Experts of a small language model: 1 pick a token.
Below are experts of layer 7 (counted from 0) of a mixture-of-experts language model. Rows are named gate (a neuron's input weights, with its number), up (a neuron's input weights, with its number), down (a neuron's output weights, with its number) and show model dimensions 0-127. Each number is 128 + 32 x the weight over its row's rms, rounded and kept within 0 to 255. Numbers have three digits each.
Before each expert's rows: a language model's description of what the expert responds to; "mostly gets" lists some tokens that are sent to it at least half of the time. This comes from a sample of Wikipedia text that the model never trained on.

# expert 41
It responds to: Word-stem pieces after an initial consonant such as f, p or b, like ert, mer, fund, fac, cop, as in f-ert-ility, E-mer-gency, cop-ies.
mostly gets: " fund", "emeter", " bod", " compan", " fac", "ront"
gate9:138127099207106170141098111248124127095138152158141145084088068092183087142149138161130171116142090073145132043206134112150126126127108161104135156107137140115166159143127158108151100146156150113082107151139154093090143119188131094055162112125125144120174109205159143098147120191089159119170127113122124177147151106149117127110118135139155130097140107072177135095105130095165104128148
up9:143133174181137133127139094149106114132180160130218124144126142095092077122098195108172190125119096065170079112134143134178177124129133170131126122091165130117142050142116127137127146099171107126100154098090139104129101083117110143120172152049128189091174158077128163165083086145117082115152129152148136139166126098153172182118112121117202139136121141105120093117132150090205113167162
down9:104113133135126058122118145153098130114157089113139143102077145141111125087112074167104104143127075137124113096057116064161146114179131122122092147075183048140102125110113102181117110069152129201184180115183158112097122144068149138091089149100150222132145153135150135133098157194117126144125098111097134136134180156177064143125136126140160142157159117172133129143128095152074156166131
gate10:094152130105124167163093083123081098121077153167159142142135058178119149102131155129191168184138081099186127153126086049113186147095123156097148139144116107129155130130091163198148128139158112086136133122156065157077164051144137106096127034135130167111141128122123130094159146131094174223132114154117095153135134097134140118146101184116137139100130104168121154088084126135110160140119
up10:139149080132138130125134166113095068120135165136099169118107110181132191097150093149143174142123115186181164117130147079150080144110095100136153165121094131135140123146122076152054178113115155096195124059156104145167139091095155100111070075128151107090158114133133109108115108111121097128162074145121172204125130029171094143091164160184104126132115041138126134119146123141105115114131
down10:148140147103095072195147160096113073116130145128100124166129173216079153137175148128118107113178137102135192167146105125117118103168189171143137111093144115144110145128142173137159094175168137141102118106142091139216172137129109144147130178190181090149143087115113086114106099132154102145139166090057168131118124139144111122127074134080089197116090126174146093110152140096127110129055

# expert 32
It responds to: Adjective endings and adjectives such as -ic, -ical, -al, -ial, social, cultural, significant, important, also more and most, as in Connect-ic-ut.
mostly gets: "ological", " social", " Historic", "ancial", " important", " significant"
gate1:139150128180111090134121121128169174140147150149068127098172134124201184112150116133153146112110105108116151116122139081178107135195152147088157078161136138182096137151129167152101152124106123121098149111106097119134188103151129126045081135119108128132198136107098161132218175161145152123146121095151125167123108123156104082166158110119101117112099089121153150048163111204128141098032
up1:127143138147148146127168150125089085172100111107148089128156105086144095148130149166156173128136108175116150172131182110120161103093133143132164132085099141152148141095125144104133126163149124170134093061101150115071170142137126102106194140192122126147067118176138073160125115177098094098143138144170139162226154101111087115103132109117123156102159182157186113205127148104150236170135
down1:135170103142083115122197105161169111079151110117114085125144147071099089092106152107151197123095135093143148047141110173140151164124197134113128150084127120132128179151131159137166121166097105089117099107194131079153164090124112081070118106109147119127151138164114101110105158175150147051120125145103111164165185086155099085125201162141187160129117095099086099123123164125109086166099
gate2:084055185109059162080206120146067187055136111173122123148149091077163133105185123181115099092112144099118132097092111113117078126139159158127150123100143098201106153140151135060115104132098123099149116152130131100127094145140131141153159177104129132126138140072079137120118117101093101116138109151146132166144110124128105181133190155033144081151144080124143180136164132134153102164115
up2:152093086109099100130057124074172130085106167129151109128122119158185157147117151114102211169194089161105123141159085196120119155120128142120121140170169160125140164068112145083109171145064112134174141123130149173145080163148073094151122122105089101132119096160141120164125126087094127102133132142113109122094155146147095059118149093136092143135170178090111146171165076154111192050141
down2:143162101177163106111092161113164058150132131114157162119154104142125124150048149102093185062122105185108099159107137096084156131115113136128123187155142082114118111152080105136137145162126085045100134112104112151072102125096098079174149113058155079086117139170108130099086134143081148155144100153137140126104023133152112166115128143104098168171157167080074132121107134094113105127117

# expert 22
It responds to: Syllables like ro, pro, tra, bro inside words and accented letters, e.g. uproar, unimproved, sunroof, ballroom, progressiva.
mostly gets: " ro", " pro", " tra", " Bro", " bro", " reb"
gate0:127047113151118092151098118169184103128121112141094092109085074095108074091100167127121107083162183086109104155101096091151081114173131103091074124095106123143118112128095108102135109172094160224053151102183169094100161146112113176158145108146123142120141126130191089127103125184157087166161124121122105091122184104087100117151102123122130126052152139162114124112101170172157138115106
up0:113077156127087031105106130088140135150146130161137139144096119124144112182118095141100128195114180074089151197111124201073145133154108172131144101087080124061133138107160161126130181101122139123169113140100160094144172220128059096145179088146125112121122130142140124117141142153121149131105112183133073152126115091148130157090146148150163146163162115184089104116203148134078125133124
down0:172151116148157133173104124161081044152159119114102171135134117117112093141108147125140126120087156114104100101128117100114154169113122127155182091156099150133114205181045113142100125123146118122080104152071118206121114132132094171091059148094102078152083141160120131117162118090139132106195147103142123107115116151098133191175111121140138122086123192090144182177063123135096162071086
gate1:165143137110116070147083095189128110116205124154163156097144141122182143123114163163142101091117098140160112129108122140104084120090132118107107116168054117132109101119181110147105120155098158168132185165144113124101107109135175116170161072120121121068112200080141160125109148049147177162182135120175132109160076152110093118173173161110105177130117091112183116135197176190134128122153
up1:125092170189106128081139160154086168062079126152122177167068087145146140138126152098178173105152122142133083117062069084156063119122098109134093099106096109092118109109101140151139102157087122124135095105116132152076149204148139124103090117080144184117105151077124165116096110122088145117111151118172114135146125185168098124161184158120137167113193143104198123160071153086105127155132
down1:178120136089157170156151112140108138167120155184135117177104124153063058158146118116047127125147072150141119143066105180111115120120123159116107181125129165052084178120098137161109144109125119144122077148165105063176146074162177127101099119177171143165144102125132129130085092143162062127141151138142180163056122172116088119163139167136115151125127129192117108139114148170186139108121

# expert 3
It responds to: Pieces of romanized Asian, Arabic and Slavic personal names, especially consonant clusters and syllables, such as Kh, Zh, Yu-j-un, Ov-ch-ynnikova.
mostly gets: " Kh", " Zh", " Bh", " Gh", " Moh", " Ah"
gate2:139159122167121108111105148174149158133123144089062162117071160185130082113122151149131145133162147097092124101170086178181120135153151167135178151205144120112114129142143055092129123148140065112136171088064166187141127191117164172095121217128172124167113151137098126140136138140125183148158106083142097145137127157092142128065140142068114080127122113108076067129126114133127159090098
up2:098120110125112156138145144126166142099139159143163148173114103122070112111183076142129108158138167160115138126146164145118109105141136142145140100107100127162152131072176124107111126051104201168148021166080121146127182109075118092186083154155138119131105115125166128064119132108141100081126097125085145095169105192135138114105144092145110037134104172157150101053067147128160131096142
down2:117120107132210102087031102082106141164122130133120107132098135086127143101124132125104160139081084066105108116101148154093105103152198122143129091184126128118147101117096166134107109103104139119068120169108144152115140141061124161084107185118091113098149085115120126168185108120140099104071153078094138141133169106088162145193146113079127107127129089105093119047127156039139148151161
gate3:078193096176139111106146130080122167130120122101159127076117167131098088077144115101141134118154125090111188059104134132123117174150108207080143143102166177149121096153160206151140137115128064141146099131087124167082137141156162133090114174134147102131101139066121077137144150142087113184117110095135129121135138142066116116148088184120142166165134058130154087126081205156158152107161
up3:111125130083092199180095087236087099103180121135165118171168169112176119090103131091175165154143177130201139099134130103131116121126123152181141083095124173127133118119103138122084033134109153100161093122104140113144143079112122144113077150147077126159100063126133173079122133152107120155109136140134100158132107125142157158123126161147159124083146144153094217167137162109136132118082
down3:156118114079153134145133113131162106130121156187149120135121145162150134144096139171160186133106158151146189103180131092162139146069196116134157109077166147147108127165153137182198081100114134182121107132108124086091119081102094122111143118180062136133183088188086155100131168147082042121152141158109093128141138070120107096164157147127173111069167151118128163112115191155123180143115

# expert 18
It responds to: Surnames and surname pieces after a first name, often in sports tables, e.g. Smith, Johnson, Waltrip, Wilson, Crosby.
mostly gets: " McG", " Jones", " Johnson", " Williams", " Smith", " Mill"
gate34:140195114140123191135153083131141087137107153116149145067092184068184062113131182111150101093161191138128146113190102140070156157111135164160054151183129147099099123156117119140165147139134102079149180167085084116126086101089121083129092153143140138138093095066150178151138198092113114139140118182117077151098177110133143118124086162189158113123122120151162153122135136148127131116130
up34:115102100114131129134147150115157107188153200134146119140161110141123140102180128125135168065080169171139165140099142144150107136078116158135198126134135139123118142093145122160186126154198127106122104183217072121127090098135114069118096089159100096147187119158165133101131156126084156068108177120182076110123041118071108088155092103121124115105176124115160101171113143119117122100081
down34:134117115167161164159109176063169125099140157182121137121122036116101182162140117070110156076148156127173159120090144164164188124155183130097133157088102156121128188077119111091156118120119191152149160151103133139138065101115132114145149117150111186130178162207144123163109167106121146169146066108115172147123109109120090123074108085132161090172117063151137156115132152146093112101104
gate35:138136171171150181132074164150104108136122080127148128152105102091114099062111140149163110140121154083134131156087107135099128127160120134142108167085183174137132071085143127116164157126147129154071068090122106138099140143171086184158144126123143073105070078125101122084164120091088178116162139131113192134161052151167165168186094120153186157107149147132173191065097125152151152152124
up35:098125084072162107122109098121123106121138116113121122105160153136151198175107150098139134113098161129149178087117153119101149117041149174127149110114097117113133138095152143080178047136110144208136139146140142108107144130131179073151097112121124165180101129120192178134135067166151145135086127079110110095081179090215112089095175113127123143074059133115146097130136107164077101112146
down35:076130175127033162144131136153095171096140166144073064149137092111110175097188167110138127174132114155147157082169088097139152118085126143113103114101121170063109097173133143089114108159125157132113122112129111109125104179119112151094068120179150068169152164074120151179101157160112140117130111126185112156082115093138128120115202170178174110110083106153121100104154087072136147097113

# expert 16
It responds to: Name particles de, Le, La, van, et, des in French or Spanish names; "Order:" in taxonomy lists; of and the.
mostly gets: " de", " et", " De", " des", " Le", " La"
gate1:151120158133148129129137179111148142123207146113064120130138128117065091104143146162092131149107088096157112072112194145119054091139068081168127171091089134109116147158053123179155139126126161133169075161097127087110157153150102150190179128129129136082112086169165121124157072117162142154105101151136149103118215145088109107121129109097133156108140154163175151109065096164100131112169
up1:120117116087078134118088096116115086121139158121139095155064151082167102110132097122155148089180107111143192098108161110098120172126155156132142142126127179133160107173122142155127131216134145154112123084128138195133149088101145093089121090077132110116122161080205106085142186207134208126168121173127141166098121137188138133162089143188141093112146130114174087109133104125154198115141
down1:155166061100073119131099084124116153103131073125117101143065159109082148121155170092078131146127125140142166164148083118152112118110050157134122109126154118136125150172175148114159127077152130087145110092140125142107071183081161153145049142146115089131107180111174104145147131112092085208182117132119170173171137150122161094111182161160080160079075190122120122106126125164154099151121
gate2:109107139176101170156124127151136109069113122106119131084168044053128109126121191067093158178076105109084128078110126094116130149121162092162150161146127113157128092130106125146113087147088110148129103125140140126108142159125124091121142152138107206126169123207138114186103121118056139144104187163146091167151115056169102187135092136077189149113115154189129097107101153141106092126126
up2:107152095122135189156168092136115075115125146166096188103081182151105147094119073119141172167103130128203115106124151101096099153127152157121126116152147149147029156136123110097139136166172072124113103207154147138162085111115105111134145121157086129175103098149146184134102142120124093162165177130104101115135112117061125076126133136232137099153110072134124147092096122071093154099125
down2:164069154117134153156132099143134105151121112117135091147117111124132115164156152112174086110168150159093141119064071114123124153123176078119097105124140116222154141118071106120080053126124163186142156129126158166140158140111099121144156166153120113087133140159067155120136075085107124108106071093116133119067106123169104139143145093136055108198090158110136055121114104063178160072116

# expert 5
It responds to: Word-piece tokens ending in e, especially a lone "e" inside words, plus Ne, Re, Se, ste starts, as in se-e-urial, overs-e-as, j-e-eps.
mostly gets: " Ne", "ste", "e", "be", " ne", "te"
gate2:113175126137084065124129115123121140093088113133062127103144140107077126129175178175099153136130118071140089076166125098036139073181150178110152143176093136176047079094130188116127151169117158160147159167137066066148141115123139118150118080122115135163105097084097160156099126127064124136171141128220175130151093094125160109138117130124151120158145115128139154140115141116160141108142
up2:131090117107102160094107150126123148134098119151146210110124122106149089127136103095133101135140144140091165115112124154219174114075113124123133153139148133094181200189169103154146116100101095136136104122116142199082067096076126136123087164154122167097109152185170138050128123165122146146094156176119149095161097133164136141135157150198154171105095174129122113175132051162153175176132
down2:113129134087155084119139149141225104161143103134186155094162144099125111130161156096134161133067054154133137094118117155144190102180129122117177162184146154070120123125110141144191153096139100120143127120109074115125153115081156140137151150122168127168114113119078154117164173099108180117252147102192139129127137147127137162150092110068121186162103162133102163090086127129151112130119
gate3:077066166109165095148111099175181130110156167192149165111175114114143124125084193139136155163102108079148102152131166133111144158117186096149147116090120123176088150127089148102085128174154098150104135055177151127142132134106108111133106105182138106115130104139154091156087154143168180123133115052182036105160140146089144100173129156111080077146140133180143162169090117094106131157138
up3:187126141081130106120148140083103144154134159122145198067126118084121170120071088076108129182084134108082129128167159074069148147147112099108110117096163143171103116158112151122120114188185138167116085135161106126107094137090155129147122111142083113168161135104128116105121154148119176133112051056224107083138115104126182124153129163131174124117125093157133112155099113123054147097190
down3:168130135128124149075092140091141145189105128082079137151100143164155122098129132095128118081182136186118134160085155111142124017117153217122171132099094101135114105127171171146112108141133126111095139154157121130102128203155126138162189109095108155169141151215125151126112153146111095171161159095071167128116081144187110130099170140149154154160126124089097145136104100127085110137057

# expert 7
It responds to: Pipe separators between numeric cells in tables of election results, sports standings and stats, plus semicolon-separated results and "(aged".
mostly gets: " (aged", " Coordinates:", " (age", "″N", "–1;", "–2;"
gate1:114128168082161195045132121113096127131142153116131106196169193135123053146142136120160114172114168206103105136132098137102148122163131104118182114074157113112161112094126160129099118146122124147092140193123086121082138121130137158135110186046146148120113079153129089159123101150063102120156158079122165101104189145186160153124122151125089178077143071075135127125121137120091095140139
up1:177119136093154155116141137123123140093144126102110166142133173139095041113109132095132108102068145134143131099099119157176114111118074156090131089127137103130160121096145091152104128158123149175157091124122109105040118101152194096180120149047137130151168111177117131123174138138076121154157161118140064169138081115137173192097186144119099179119122094086179143124148092106051132065158
down1:025104172109157092137126113137138097143111138168180104135100135121071107124129121172141140111025160138109178143040189103224090093171081129113148102141060143140104112117126176115099114095157146161105144156120130110131120130142192171100096129176147147140134096085117130165121111148098122111115167158097115094087157155096175147116099123119154102133144108087154127135110149133164123060130
gate2:175117119123189105143174095138134080130186108099101127128144097144086148106110103163144124122166097052133164184174164118139083088148105110069107208103108152172118085145062154225166165126156093164120137079134146138127139134060139132111152127180135124198100121119143119127096073095128137179126095140147110135123116107081152101158140068128105165149128109118187165151161153097137118122164
up2:131143095118184111154152117167167103088132111071029126104133122133166112100108093095139136067173133140164167156124079076146095124104089201163162119119167140099155133167143106157191143114126145193154122143183190127205120121109108158131097160138100168149132101099085081132091137174201108135154102140197090132126081165151157118154117068137118142140144105142154112147144123093163148130141
down2:112095141124146140142179095139065070118102115084093125131142175094119128142164100150148131142134101102039140141161162108125119176132164150120152144112140122138075119141084130106053136104166133131195184121140115088143120070084146174148115193096112213135184200100091126123144106202152154140136102164158166143129126148090108148175124129104128066097126193130147147137110157124108126131197

# expert 24
It responds to: Newlines that end a paragraph before headings or new sections, plus ab, Ab, Mc, opening quotes and dashes.
mostly gets: " ab", " “", " '", " Ab", "--", " Mc"
gate0:140136133029154173190173185147092080075164114131090073112102144137182186171086079188175163096132085133186139166129126085093068127119098111149162124150110128146150096128160125218111150124137142207106102094146175093144147163067142103091136145124145142092125089150132083172132132141132162150117094134144113151085136081122163132111125136119133159170149143103113135129084108133110109135117
up0:119156124160119137089096176111130139128106201088090154169172137110150125155104139092084154151085121101136102166091093156143174119148111111144101114130132117193178139120107116107150103145096097102100127165098154143146132101143106122113116097168081103148171124122197151072072165097168015068165124105102195106104200091158065141147171122092110154103109130173121113154114140151086116110168
down0:145174180119099123137165114139115098114126121136134101164124151101109130122114117077129113151106108143063159121161155061135112099100130080125163139124088082179062155108080154069141109156152107107149176135085130176138133098141114174121133139207153129100182086094166089107121172144096060165179151168100075117138108103139156115168118064153095113104084167105155062148089073108107194142133
gate1:096129178112170131136154198115139087135160094110194125079086136135133182059142134128144104104146116139127124094079120133181117061157116109147101170177114090146134140089143208139099117120067153151136139123126100104186136148161133088103163133131112100119127157160142103118124140090167126125156104131175147195182162162164222112125102145166151131158164130189138113102154162082112073157187
up1:161139085123075136118161147077148131076089175110160168154170141147119131142078033155163069105114155102190158109108170108100154146092147136141109169118094153145094134109069090123120161141078184166151144130109089114142067117136149128124093149120161106162082053133144129114191124116170088092097107118138134188103113170154143127070143145125105096156138175053080114083125121118140116151165
down1:189108109138125101093147143234105117092139121078127106119127094125132085168144097123124125199078108150147164101103084154145168101112113132116146085184110098114120124153137215122124116123148155167123123141072092114092138103162152097123162142133088121116098090101172124156195109170120096095081088148158090127166112203122104125149186105103133100087207165109080124191141096117121104109149

# expert 27
It responds to: Word-initial capitalized or lowercase pieces like Al (Alabama, Al-Rajhi), com, expl and ele, mostly in place, personal and team names.
mostly gets: " al", " com", " Al", " expl", " Com", " ele"
gate1:194188156071084198170121075133120147114100143219123164144120093115155123127101142102111109181101146155122169134145142153146067148112146122153161146198079111116119118150162161121136172134110089141136134130139144194066102142099127152140108138121142118120179116085136103127068140096119175112105123164169072120177192137135138025087139113143151183130096103100145145160095129147090107146115
up1:165206185074128132146113131121150122082083112135107136114107135123149068128113095171170116139065110082118155121117158160097152125142091165171188142051131199108186070145090191134142113098165074102159147107166151125103099108076134134145139080127120133151051151112086154130076151173127091090123137131110109076152107127088043129111103078122110113139118150156141164099140103147110124131133
down1:124166133109137145130113162063151099092180182172109167073139117193172114074105121149133151115111085150161148141105107118047150125136076097175165159121136115077127120132083172206152119110153124122127088071157135113075131105159120114118099110138169155115113154102106081108164121177132091060142161125134079149133134076127125116144074098071147089161086094179163094113140173136104087082110
gate2:141158124102119123121132114133145176152110095160125122164160072084146132164151175127146163163119061091144157106098135115151053135109101070182158111144110139122080163131123151129107135165178079114191061121106231086101147139181141166147138094128150177172100108098162183111099131115044144146075144129184165135165172099121153116118119120099157139146104108103114102100134134171081151103165
up2:154131165157122139110145104151124111148140131171200197185211143147153101148145184123116129117107089059106131163077113147126122113109079102152154147132130140151133151111115126116093116172124146127130167096183136108130152113103176142192149147146145104057174100111119149143157090150126075161118149106076151129139111122086117190108082167000088116113093168126159117130086128084127124109129
down2:136130063194116145072124092148215138023141117119171156082078160148117153118077103130091116164171174115140106148166083144119136169099107136127137174143135134100154177150168127096093155128115115157126096073123115099080108107106146107087126142133112082088082126089069118147128154114179138149100115150129115175103159153130090127121075147102122116042074130162140165122087129149129124068116

# expert 15
It responds to: Opening parentheses fused with a first letter or year in release lists and lineups, such as (U-nited States), (199-3–95), (A-lbum.
mostly gets: " (S", " (199", " (A", " (J", " (I", " (f"
gate1:148146164138099163141158114158201137159128240173087124116168130104103196140158151092146108189195157149149114132100168135138140124220148161196122126106168124136101128107166149145123132078112128129108113055100102114148116103203121131121095134169200106149166106137149095083105169114087134179139088161126161132100160116127099158131151130166144124089149181121135143145085120139129102169127
up1:118149104130098096186088144126089121096138136158106145078102167136124082185121136134123165163106130034132125184173176117135139130079106133090145101144108139121185199092111102114132187148163114136078136154170145121190120109166104110147141097119171145081113138130081055173131113122163083161102182115143147122122157138108124089242127130111157131155123070120128127170114096160082115141165
down1:113136143135062165155180135153134150168061095161153134162135163130155169150157150150110104165132164134100164131166128161127163119179127179144127139118124133135055125102094074105110184119102124190146154073155076112163149133097209163087108157185145145114145162080079132131112138133147102114062094092188091128085100141185132116105072197140092146149108165117144101130134080096144117149169
gate2:137164152169124088128119135130197118186113115124175139138159070144124142160091111141181094137119123102181088140121133158135123090108170111072127134103126157070109122097110159089109114091130096173081106101144144140104097135138150132114130112155168203106112109135114083130121159128116113156125065073112162139181095101117072075152116150090095178051136132141135107100093098031049074162097
up2:160166163130157067111063176158142122166111132143117146178179095138171104165123143133120119088055127168169119169109187109129099145132140102111185161057125187071130138150094120086153118175124133122137158071138092093110158121096130137156117144098142187091078085170126173152149129128126146127106084167123191107129154097089131073154116152116047143113140121115125134142150139102060079157084
down2:148074107133139109097075144173091057117099083168079099139156112127133118123094117140181143144170127173065139108136067103138126187144192133114122092168149057096150150186145152174130094095118173134132121138113080133149102094097133131085135156162156132154174116138147144128122105154125096125093054112126201129110130151099177084184107144109112101119188084082116119129088111073156178097090

# expert 28
It responds to: Word-internal pieces right after an initial S or s, such as S-yl-vie, s-ew-ers, S-old-iers; also Cyrillic letters and Greek symbols.
mostly gets: "л", "т", "ession", "к", "earch", " separ"
gate2:093180095104118162142142175164130124103125147187132099085112088151133062121126041113102198130046143084151175105167079158117106107128142174125094156147130108143133110205070163090093174126082116152134141136192101086168102085098095132098158099119185110174112177124141091164123156126149110139096125146077107151122132105183090123119103152156139108125180099096114138119107087159136144132087
up2:102123164129120069138157130123099128126162161112145115148170135151117180150133127160114099157197128081086205173133161108111139158195150166109144105203113148138064135089155127170078125131152082130079128163123129135184168159105175097147169093121099194060150093113131134134116124126111153082077109164140137181138110137068163200113136091141161158122108115151140134115043118096119151163113
down2:216100105141102175146190124120154144169154131108094158113138132175119125126151183120139090084152151116137095071107124122121066096125104141121132075126101139068143135117165172117129159158226125132175119140128130111162120121161154168122103124076153091130064106165099125081161157108122168111182140118113108140123185109120120099179082123153126145113063155136227098157115128172099124066096
gate3:204122125192117077186126123156154138112086135114147157114113099090079129140079148099162164138118199051156105155091104178198200144177142133094126153132144152090121106091159094031143110143134140119119092103098130145136094123162142081090165130135120140106112075097145089130143119119159172148154132082124128151110151095045193121127122143123104163091146121138104083123086106160111155099108
up3:098126137108121135129166062099136144153130111128128132113161113096139068061109130082123114150157181143146135139109081164146122152083124077093112147103137119098122135156102183153117151120111129162107134147122085134060138167105188186106108155059156172199146207155149196095076170139142129115058100132129105116159100130124113083059183107099122113107133187180174149114143140142139091128076
down3:137122176116077099137081119084137120127116107139101081147098090235104158130194104095105161173189139113115165114096115121189123156151133128178097113154163141199135149166146161087134134124104119194097114114173142188062156143141146145093085108123091099121115131131129133107193115157094141096170100126122102137082061148104101075150139127129124136183167170117085187151129103126073138106123

# expert 6
It responds to: Three-letter country codes such as USA, GBR, JPN and pipe separators in sports result tables before athlete names, plus some name pieces.
mostly gets: " GBR", " JPN", " FRA", " ITA", " USA", " ENG"
gate33:116161102177141118080154076109149116095121109152173122149127113048152102169123140111118122130134124062147106149139086190111094094161117153143157105150144149144157142162148112164103101151141099089127098154125123105154140102085163136118136145112155175123126154114135115121093165045084134168157130124099170102130137064142092162073100223080124129089145143224063116121134132047149116147187
up33:146184130180126077152084052132163050072113125151176152118109122131130150117136139094046090174131092137147092082105112137176152153115159112104065136112163104097158113132146114162104093123204108166125152173133168142112179178140143144107088121086118114103136104150132090146115144072122190124123125066120196153107150164176093087131145172142083145139083158115082100111100138121119089131112
down33:138117112124160154180113131121134118183161102137120071182085107120115131180111085122127070140198206167153123111134068144068080150115142130169079110128147150159140174134085182110145143106058121170096094109074087153126152111126071106120078166139111124124135156122142111115140142149151074101162117150116135126060110104094189102138132161044095151149100181091095122173127152111167135095135
gate34:149114097209140184107118133140111147122130094099070164133125132137177099047136146134098163153161161143068092126082071173149142132165127136145164140163170138157117078142105132163130086116139184192105116153123133096124141157094133034137167121183132102171057162127160143152130150068129091046111098117090168105176140144104133151098097124132131166075140088117124151154126137144151116125181
up34:091161105168040094082151148139112115166087152151152124158133120120108141090129098151122175138162141097103088136158181194077098182114097146095148173119163142173107126155153101117080143107087133130102158139170188084130107116137212074163071188133161116126137124135133100130131134091152061086108151155136162129131169110131138140148114112122140114109135229099128081186115133081102128150174
down34:148151072109103123116083104148116138093107228190158128147172121110105104099084055108159109158172131146158147140075175165165116134114164152090165137128162072075134166125145142123130136186139139187106090179098142145205148148162151099139099115125112145186203112154164135137142152131138139111095061135135142090084101152130126117078118133158070089145152117069159114082126154137134114087131

# expert 17
It responds to: Semicolons, pipes, colons and line breaks separating table cells and infobox or gene-data entries, as in "MGI: 1921394;", "Greens |".
mostly gets: ");", "s;", " (0)", " Location:", " ;", "ode:"
gate0:136091161128099130121121121117081107173131095131073160109121138140090113112103126107205094184083122073127149137097060073168118121135107067136089045138143165199115122113138071176121128095136166151138141175098109132102142156129113129154163141131128069136149185121210148143157166086154126153134102059174106163090158117099152145163133194128120111180152161173151149120123114101086150121162
up0:106144106148132094127144168118131124097111107120170105090122135100080113130119141155096144057088192165121092136106097153090103179145135170103037117171108123159078112133171101103138074109136143198185208104104137106120095090141093153148188076120069137140125080146127157123132144173140175146172112123144078065144117115149154122152176119062114151070125103155116092105168108103163155121092
down0:132152156150175112104079161087115137085107171157144127123126157149140077088094173124149138103153092114082092181107198109118215180136127157165106175177084135101195107160164074077105131122115108088108156135131099163117125073131127146114123170112090120161089123158120171131119137198153084134131086106131173107068127132145114197100148183147093130094090183067144159134164133132143121140145
gate1:081120179197123156064064118118093175091096122094134154116154081162141097136114111143175108148148122122101131163110175140111107132211121190135140121167093154185209076131125159124094168143097145090137121124119116158160121116108117129108156135133124163066118104153114151155110162116103036149091154115093178164098112170105102153121154142082128171110112122079116165124095139128116199174179
up1:071130072174168132069115099082129169073080141133124118108123140154168087142131118121108170128150094140112193114094151122096102158192114186079121122160109143181145094143159132120117147153087143131137166121150096190178124086105129110154103186066075118094136089146113185155085128166144093131074151109067151143122133160132138094104140145093155149095122091092063154090137152085080191123150
down1:113114090094164128117099085093094104070120114182118152114145151190146129125117122084157138098130123104128173144087092092139102069136125117158091143179139094124089132090131045133116129149118143049159173108145111150133175102133142119135196166152099088129116148159108154194101135125132110195192111110144212062088087144099111175123128175138084084145076105109132130131182102160094097137116